Below are experts of layer 4 (counted from 0) of a mixture-of-experts language model. Rows are named router (the router's row for the expert) and show model dimensions 192-287. Each number is 500 + 50 x the weight over its row's rms, rounded and kept within 0 to 999. Numbers have three digits each.
After each expert's rows: "raises" lists some tokens whose logits its average output raises strongly, later layers aside. This comes from a sample of Wikipedia text that the model never trained on.

# expert 6
router:550543460542581459552516607459453495512452516520456487478456538557515495474494458561582471516515483582499430477549458495430477463485464509432503449542535463481513434520475494421547571586488523452547491467579519565462651575532587558489481568528487493504499532525481522532577512551464510582
raises: " of", "9", "8", " run", " image"

# expert 2
router:528466465512477489513402550467547450506454509537530448547554512490563496515488487453509479635427514538427518397532506501523526450506482466529476438520494452533499464546414509550537477428499475533496606440485368527535541437431473406536466549475503526541517411479503494582515481459482521540
raises: "yard", "by", "ice", "0"

# expert 35
router:470503537517491536535452497460473465516515413544568529555506546554486526469568521462532532553496466427558499535526419451572568534532522538534512518546563523511524433610495461514531527480550519485566614512446540563456516386553430489513471476526552403517481575503474453570532549524541479575
raises: "ary", "ulf", "ney", "anna"

# expert 40
router:521506503498500480413465547586621501545587533549450484512374465445441476504505504596560469572495521525417594438544450441612457536489550488556531476525528470454504471496489574523512497554501468502554435479509587505533447568502570455497440477427518495468565522539568515461560484578494435579
raises: "ases", "ks", "hip", "ky"

# expert 7
router:559550384463545486499483563471471491550487497495541516531513529540501530400559497432486479521493557575478425407500518536504500442482530376514529537471526461503556442448492527497541522494505347499516567487470526503546438586490565452533547459521506510473477574405494572562485535452455417546
raises: " consecutive", " recent", " female"

# expert 41
router:454485423495504531564500504517457517505423490520451541534498479539510469528547498540515480535491463517486511489500510557541548555438642512409503477470522460442470421488466571547576582358545529501478457434511543572548524555481526477512409482544568483580483478463490436498497475400569466514
raises: "\n", " ", " whom"

# expert 1
router:577547507611477516480459501546537473474536482504365486562523402541509523517493462577531627544579515461488478499523492479523437496483557415486578518608578534461483472431486599443557558498462423418573459500420574562486458444532614474479512597529469492576475532493409558456434504448543538489
raises: "Scientific", "=", "History"

# expert 22
router:468426431496477473464461522455437530452583523501581461527484444514470425517472486575561492506576469592527609494513444535495506557368439440528458573479560462522486485458533515461547494559433462568509534443525488486509541616563452472502553464439496418520430509469502526530540594445544527444
raises: " /", " (\"", " |"

# expert 31
router:531514432534460494487484531630491452469495560467435507485495494425439499526584454568450514491600493492452575436470450573533579537527532508568413473454490465417529498467535481475431523529480580455541482512570495456613507493516499410497487479527483390544448468501503466514496616566456535552
raises: "-", ",", "."

# expert 23
router:535473470523528549497445558467467502530578508546553526457533572465455596485506522587601517480498458450381466499569592519517555539523499567493523446470476496438519462410483546562457540503456580459527496506467438559556514526491483522522521514611524428486473506564478505490581451515622537514
raises: "\n", " However", " This", " There", " Despite", " Although"

# expert 5
router:520572486580428536485415468458483457542487492519458453473562530513544460513590516471416561495526449461526450506488553542349567582479553472487511428470528538365527425541510493481524521414503498536537504511511573536533536510577529491526408451554539444620491486470499387464562464500505498426
raises: " Source", "ised", "ized", " ", " ±"

# expert 59
router:401492538492475516568504457507422503505489520495459551423456573499562500368430518537544572541483561401548557513492568439507555428524557555608483456509480398425491463528485482546455474500517505529538542451538544473478525389511430523554489532454611507639516543572454462627506510567519446500
raises: " the", " its", "ney", "ify"

# expert 38
router:563525491461501464527491545514525526486584534500530356501479456561506396480456429554446488516507533519565445500552484508473513521477539471549427572548463483572521493373402513573568463501477495584494434521566525552485506568536463431536544486475517601528506480453499468497508517388513518490
raises: "?", " (", " -", " /", " :"

# expert 4
router:538545529436453558487487566523451526508465502496482436443483514518469569515455516471544671521538487489531514475501454481507500600567548496574504468544514488508447479435512499527520540560560545519556483496504484629529441560481554475561443538469517407512562515568401642458467481484535538517
raises: "=====", "====", "1", "2"

# expert 39
router:432513492514430382542433521532518472475499471531533518505491564627603550425548473484539477518442572508516457469499363521536505511401419480574499505592492442474487453508464457500537515496499449497550668539415520557446445444484476486512466482496492526607497595467502494497539483464560451542
raises: "men", "ms", "per", "med"

# expert 29
router:559518452447413479438478499504519482520449578469488534553565562543544379484524505476519541474457451437519476551474435516480548519509488400527470474490474471523602498470467513502470533461436463551434510493551472461530592518537451413571586434467543538580459586453422462537530472454488506584
raises: " times", " Show", "–"

# expert 17
router:492551343549443511498501498532571479480472508556566447450509548513535457581538518554544519474500422557527645545462572516556510538521572424491526447431513535519526470559411544476531485595477511476486467498466520492488584544529523504529400525555440583517491540458516511477517481531629573504
raises: "s", "n", "a", "i", "ues", "e"

# expert 19
router:455492485481463460505521517509589496612504536579429489580546550534460430498565510354518605484359469453464528482570431475445500465515532543559521592502518561493493506495506568438551560536479488477525447446453489545469433503442513531560470575566466517607515555497484592454497391522502434486
raises: "ita", "ath", "ity", "ities", "it", "iya"

# expert 56
router:473571571505512500490475599466562544377511367504476481517454492537479450511550482449569446479496426592472519445391476541515497567550516506436466427537491492524487417434455463477451516494412447488504544539497498451590441553435550555455382507520527494455574601523577536479515432388484484473
raises: " the", " most", " each", " his", " some"

# expert 25
router:498495426510507486556482575507581556535558533401486540533465437545362506637531492425466497486437524586465501504573452516507517461454531489544469493516560479439551468445428443534470550542428528465480475567498590592508494565501458443543502524500438448536504499552465421556556541473487533539
raises: "\".", ".\"", "====", "===", " seen", "\n"

# expert 48
router:404532523430449458540442499464549484547493567449467434497491530467466506483557578570458455514474507475472528482534579516506536524477408479556355465478604415545609513538416459507485479388456468495525455528468544606532532445464409490491542491544543504501450532505403486489624574473514491475
raises: "|", "A", "H", "History", "Un", "-"

# expert 63
router:510506517458484453425524502479465484433516468515482391507507554532504581492548489588526595574565472508504461471476422439548519495440454490557447394535499483500498527455448460479516455553516531448475408464456548520542549621535443557538505526481603481514556528473455521521574443478554472567
raises: "2", "3", "1", "4", "6", "7"